config.toml
n_layer = 9
n_experts = 32
d_shared_expert = 128
activation = "swiglu"
router_score = "softmax"
init_std_router = 0.00663
norm = "rmsnorm"
norm_eps = 1e-06
tie_embeddings = false
optimizer = "adamw"
lr = 0.00178
beta1 = 0.9
seq_len = 1024
dataset = "wikipedia_en"
Below are experts of layer 3 (counted from 0) of a mixture-of-experts language model. Rows are named router (the router's row for the expert), gate (a neuron's input weights, with its number), up (a neuron's input weights, with its number), down (a neuron's output weights, with its number) and show model dimensions 0-255. Each number is 50 + 12 x the weight over its row's rms, rounded and kept within 0 to 99.
Before each expert's rows: "mostly gets" lists some tokens that are sent to it at least half of the time. This comes from a sample of Wikipedia text that the model never trained on.

# expert 1
mostly gets: " attacked", " coast", " DF", " Western", " tornado", " security"
router:72 47 52 59 58 60 60 52 55 55 53 49 78 33 55 52 64 16 43 39 47 54 70 50 34 58 58 52 58 59 52 33 46 52 50 67 27 58 29 81 34 47 47 48 57 57 36 72 48 41 66 29 79 60 60 40 56 37 58 47 54 52 35 63 32 58 49 44 35 50 39 57 72 45 44 58 41 57 42 56 36 18 39 45 33 53 52 66 71 56 70 56 48 55 47 51 48 38 58 52 59 55 42 42 45 48 66 48 58 56 51 27 57 65 46 41 22 56 53 57 44 38 53 41 52 45 84 60 39 43 47 49 44 46 41 42 50 44 66 55 38 49 25 39 40 44 55 42 61 72 56 28 64 55 46 46 71 57 45 58 38 51 57 42 50 64 57 50 37 59 33 31 44 67 46 46 81 50 41 67 36 63 66 48 55 48 66 60 60 48 55 46 58 43 50 49 23 60 51 57 80 68 48 49 62 41 70 41 57 38 58 25 52 64 63 49 52 39 46 46 63 61 61 23 59 55 57 39 22 45 40 45 61 68 63 60 59 41 51 52 43 45 35 57 29 36 44 50 61 66 38 50 56 62 52 47
gate2:43 62 65 46 51 40 56 24 62 46 60 42 22 26 44 49 54 43 37 61 50 33 54 26 48 66 57 51 64 52 66 43 29 59 38 70 44 56 65 48 47 52 39 48 57 53 40 42 34 48 73 34 53 58 51 47 93 45 58 46 32 57 60 49 55 47 60 42 80 34 68 54 34 66 44 61 45 45 60 42 37 79 59 66 54 50 39 57 33 51 33 41 53 42 63 77 54 43 42 42 35 43 47 42 45 42 26 38 67 55 42 51 38 67 52 25 34 48 41 43 51 53 59 53 37 35 57 39 50 39 33 50 53 53 48 42 46 68 50 44 54 29 48 47 68 45 42 47 64 35 68 43 48 58 48 44 43 43 61 46 59 46 59 49 51 41 66 77 43 60 41 46 45 71 39 54 39 44 74 60 45 42 50 40 67 47 46 69 35 50 62 53 67 46 52 53 46 44 38 41 52 43 54 70 65 59 50 56 63 56 46 38 60 36 51 57 70 56 51 41 24 30 75 33 41 40 62 49 47 27 40 52 73 31 63 47 20 67 50 49 61 31 51 33 69 49 53 50 42 53 54 49 58 63 30 37
up2:60 38 58 48 60 52 44 12 56 33 25 69 32 44 43 57 40 59 59 28 38 66 59 53 66 35 56 52 34 70 51 53 46 48 54 54 52 33 56 58 49 62 51 38 52 51 48 47 55 48 47 41 46 55 47 40 60 42 85 58 61 38 44 35 60 12 56 44 37 48 52 44 35 33 68 55 48 50 30 50 48 51 47 46 42 59 37 64 39 53 43 33 51 63 28 61 54 43 34 24 45 40 46 62 42 61 44 40 41 41 46 56 66 43 57 53 46 43 38 24 43 67 51 54 44 31 43 63 74 45 55 61 64 47 35 64 42 42 68 57 48 53 43 68 46 58 48 54 47 40 61 66 35 69 47 63 41 33 51 76 49 48 45 56 54 61 64 28 65 58 57 81 46 27 42 42 45 44 48 40 45 34 52 40 49 47 29 43 35 37 39 36 64 41 54 54 61 34 49 41 53 48 21 51 49 49 37 46 21 47 46 55 37 43 56 44 53 57 40 42 44 23 40 40 50 56 48 58 52 44 61 60 65 53 24 54 60 85 55 37 61 53 54 42 54 57 53 17 49 47 30 57 67 66 38 62
down2:57 41 42 55 47 42 57 57 33 30 55 53 41 55 34 66 52 47 48 39 58 57 61 42 55 50 46 59 45 53 58 39 25 56 35 47 30 48 25 51 56 52 57 60 33 57 49 48 33 36 40 57 59 55 53 22 58 62 49 41 54 61 38 55 55 45 57 54 41 44 41 24 38 32 62 48 28 52 48 15 31 60 59 55 42 33 77 33 32 78 59 39 56 73 51 49 52 63 44 56 62 42 53 43 50 53 69 33 38 54 50 56 45 55 70 50 64 56 55 39 49 60 34 38 43 47 71 61 36 71 62 41 44 58 49 54 35 41 60 57 46 74 50 52 78 61 81 53 35 61 76 61 60 60 47 49 65 54 52 50 36 72 41 46 36 60 55 53 50 44 50 29 25 39 56 61 59 31 52 62 47 56 66 41 76 59 61 62 48 46 40 43 51 39 59 53 77 59 32 40 85 43 65 50 53 42 31 31 59 31 35 45 46 55 60 54 41 68 65 50 47 46 54 50 52 46 51 47 48 42 51 49 47 53 68 44 65 58 50 79 60 47 47 62 60 38 83 56 52 32 61 66 44 45 55 50

# expert 12
mostly gets: " ball", " hours", " meters", " times", " population", " metres"
router:43 61 59 59 62 52 47 45 51 56 53 53 40 61 35 53 46 49 50 34 57 54 69 37 47 41 72 76 75 66 80 41 32 50 45 52 70 54 37 65 21 61 69 71 47 57 73 52 37 49 40 62 73 51 55 18 76 53 60 46 57 66 57 42 48 78 47 44 58 54 48 32 41 46 43 56 39 56 39 44 44 41 45 30 33 33 34 55 72 36 46 46 46 51 57 65 58 37 63 45 64 36 58 75 52 48 47 57 67 46 29 54 56 51 50 38 32 33 46 72 53 48 56 51 32 58 58 60 55 64 35 55 55 53 58 57 62 34 67 53 54 57 60 42 40 49 47 48 56 48 67 43 39 43 64 37 82 42 39 56 48 46 52 49 35 25 47 56 60 40 53 33 41 53 37 69 57 32 24 40 39 65 57 50 66 65 54 65 78 57 55 49 55 41 60 56 21 52 39 64 46 57 55 72 51 36 52 38 58 54 47 52 45 48 62 30 56 40 55 42 55 50 56 38 47 42 38 57 59 31 46 43 60 59 43 42 24 45 42 30 44 52 62 33 43 18 44 48 57 45 56 51 61 67 52 45
gate11:50 74 49 62 44 61 45 63 53 48 42 50 42 34 34 42 76 49 68 43 57 35 57 75 60 43 59 64 15 50 65 63 39 42 51 42 63 60 41 46 24 42 26 59 63 53 33 45 32 60 55 51 64 39 37 44 72 52 41 44 35 45 53 34 41 43 49 47 84 57 55 49 42 54 54 28 34 54 64 68 61 77 53 54 39 52 51 49 49 60 47 45 33 48 48 42 41 53 65 47 43 43 53 44 25 33 63 43 54 31 56 63 48 63 45 46 48 57 33 45 38 35 75 60 32 62 58 39 47 42 51 51 74 60 44 33 61 64 39 49 39 38 75 57 71 61 39 48 46 48 49 56 57 56 44 51 45 39 49 40 45 38 29 54 46 27 42 63 46 41 47 60 49 56 43 37 51 77 47 61 37 60 48 46 57 47 60 58 63 34 78 45 53 51 56 58 55 60 39 45 60 40 48 37 60 60 41 48 65 67 38 29 38 60 43 49 50 23 31 59 67 42 48 54 66 49 53 49 76 45 51 36 45 56 58 60 36 33 44 40 57 31 34 56 24 52 45 73 38 41 40 48 64 81 32 60
up11:56 80 73 51 40 59 45 46 56 44 41 46 40 64 50 74 53 71 29 65 74 49 47 41 42 39 54 49 66 38 70 14 60 64 63 51 54 45 52 33 47 45 39 39 50 48 42 41 52 60 58 54 70 47 58 71 56 52 45 62 66 40 40 34 47 36 76 54 65 44 35 29 38 55 85 62 58 49 26 42 27 34 52 48 54 63 29 56 49 52 61 45 41 35 47 46 72 60 47 62 70 53 61 69 63 43 57 64 35 55 28 35 60 39 64 74 56 55 49 53 31 69 45 42 68 49 52 54 55 47 37 50 63 63 49 28 52 48 44 58 58 45 54 36 46 53 52 67 50 69 52 58 51 39 50 59 39 73 48 59 53 45 47 64 47 51 61 35 28 40 40 48 62 59 42 43 53 62 50 50 35 41 63 34 48 64 54 41 56 54 49 30 46 57 48 47 42 36 67 63 39 52 47 66 55 51 51 48 37 34 29 36 69 52 74 21 51 51 47 31 40 54 34 37 72 35 56 54 20 69 40 29 50 65 54 43 50 55 35 45 55 49 56 44 54 48 63 41 54 67 58 51 70 47 43 55
down11:34 75 69 58 28 63 51 39 74 44 62 38 42 60 62 34 50 45 30 59 46 39 61 40 41 50 46 62 69 39 63 42 21 46 56 29 38 39 76 50 64 38 50 53 55 39 54 67 45 55 66 34 51 46 52 47 50 42 40 48 53 59 50 47 59 57 44 36 51 55 57 43 56 64 58 53 40 24 53 49 46 35 66 61 80 57 66 69 61 36 41 46 39 38 35 58 61 53 41 59 51 34 46 65 42 52 60 37 53 55 46 43 56 51 47 65 47 46 39 53 71 46 55 45 54 60 49 66 40 64 55 60 71 64 47 46 50 40 19 36 37 54 57 55 56 41 43 40 49 43 37 52 57 52 54 45 54 65 36 59 45 55 54 64 59 55 64 38 37 39 56 55 47 42 47 63 39 23 33 49 35 60 46 37 65 38 53 40 75 58 28 56 40 32 75 50 55 34 41 62 67 52 59 58 36 39 58 43 40 81 46 61 56 37 58 52 34 46 74 34 48 50 40 40 42 51 57 57 89 53 51 58 66 45 60 33 40 77 48 88 39 39 72 39 63 44 61 48 37 31 48 53 42 53 65 48

# expert 30
mostly gets: " 1993", " ==", " 1986", " 2007", " 1964", " 2013"
router:40 13 62 50 43 52 54 57 51 53 48 40 58 67 41 78 63 72 54 61 72 28 60 49 38 60 51 42 53 80 60 63 27 43 42 33 78 65 46 38 33 63 46 43 58 35 52 42 52 49 31 40 43 30 59 50 26 69 57 48 45 40 46 47 47 36 45 36 45 44 35 45 42 49 66 65 53 66 62 52 30 67 37 30 48 55 55 41 83 59 20 52 56 57 51 48 37 35 61 52 49 61 46 56 55 54 44 60 55 77 43 43 64 44 53 65 60 45 44 47 53 38 48 58 41 59 61 46 36 38 69 61 66 83 66 50 58 78 56 57 40 61 59 43 55 56 46 56 51 47 49 40 59 61 58 74 62 55 41 23 51 80 58 59 65 66 49 52 30 61 56 61 52 44 51 61 55 50 36 63 51 68 32 50 62 51 34 42 56 69 53 59 28 55 45 37 50 55 37 65 63 61 24 56 57 56 62 42 42 52 51 49 65 45 49 41 19 43 61 54 54 55 65 58 57 54 44 45 61 40 51 43 52 43 69 46 48 43 64 46 61 53 66 58 35 43 47 61 36 45 62 28 43 42 52 58
gate2:37 36 57 67 34 36 56 53 48 23 52 64 20 61 35 51 48 41 51 63 54 65 26 50 39 46 54 27 50 58 56 56 45 43 43 50 29 57 53 27 38 56 49 53 47 52 44 43 57 55 61 58 45 38 82 59 62 86 64 52 62 49 65 44 59 37 57 47 42 57 67 40 59 81 47 48 49 47 58 45 60 53 41 42 47 28 28 44 36 46 64 58 59 48 55 35 51 46 54 51 50 40 47 36 48 65 54 56 54 48 39 34 61 40 47 68 63 39 45 39 72 35 38 45 43 53 54 35 44 40 59 49 63 39 56 40 79 57 56 48 30 52 35 62 69 78 57 50 59 37 44 59 61 64 36 60 50 39 56 40 61 56 55 43 59 51 30 83 44 88 48 57 43 51 37 77 50 72 53 70 63 43 63 71 56 59 40 48 57 57 40 55 50 60 58 53 58 54 24 35 55 41 36 35 57 65 49 57 42 52 32 53 42 54 54 60 43 40 54 48 43 68 58 60 57 50 45 58 45 37 57 65 55 39 57 63 61 64 53 44 65 67 54 67 65 51 28 71 34 39 52 57 61 54 69 25
up2:55 61 30 41 43 66 63 42 46 39 53 47 43 53 53 52 55 40 36 41 57 37 48 63 57 48 45 43 58 60 52 49 31 66 43 42 84 53 54 66 29 44 52 31 57 68 29 31 58 57 56 72 43 46 65 46 45 69 62 86 29 39 66 37 40 49 47 48 52 53 42 62 45 43 20 30 54 58 38 54 57 39 42 39 72 40 66 29 51 67 61 45 54 55 54 54 61 46 41 55 56 34 66 37 56 67 60 51 50 63 66 49 56 61 52 70 46 53 50 53 58 75 36 50 41 64 49 50 50 65 57 79 40 50 63 44 60 58 49 51 46 47 75 48 40 56 62 50 64 41 41 50 49 45 60 46 62 31 43 62 65 61 47 28 46 44 51 37 20 62 36 47 64 39 49 75 44 76 34 54 49 54 26 49 54 35 82 38 56 43 60 74 42 41 36 50 52 50 36 37 48 56 41 40 66 45 47 51 55 45 43 28 52 59 54 57 32 46 39 28 61 62 77 70 49 65 65 50 62 61 55 41 49 30 68 56 40 33 49 52 40 57 49 60 50 32 49 48 34 45 35 67 50 68 45 43
down2:58 61 47 33 53 72 58 45 60 76 54 49 53 44 52 32 53 61 41 54 67 37 40 44 42 41 66 68 51 65 52 59 50 45 39 51 51 52 48 68 43 23 74 42 49 56 39 36 45 56 53 60 55 53 62 32 58 48 25 38 54 26 75 58 17 46 59 71 64 57 37 50 51 45 44 69 52 46 38 50 49 52 51 72 47 35 50 45 51 59 61 58 39 52 46 62 50 64 37 64 58 43 54 58 44 44 64 33 58 39 59 59 23 60 40 62 38 56 64 47 45 48 47 57 47 52 38 49 49 45 34 47 44 61 61 21 25 60 48 47 49 31 35 42 49 67 43 32 41 50 27 51 53 41 33 58 50 57 71 73 40 42 55 38 48 40 56 56 54 29 27 33 63 47 47 44 51 65 30 51 47 48 48 53 70 46 55 46 50 43 59 51 51 42 24 50 62 50 51 68 41 37 59 38 45 45 57 51 44 32 54 48 61 72 62 56 68 61 55 58 69 55 61 53 49 34 63 43 33 52 40 48 64 50 49 22 54 56 55 75 68 52 52 60 24 33 62 75 52 34 63 48 65 89 30 34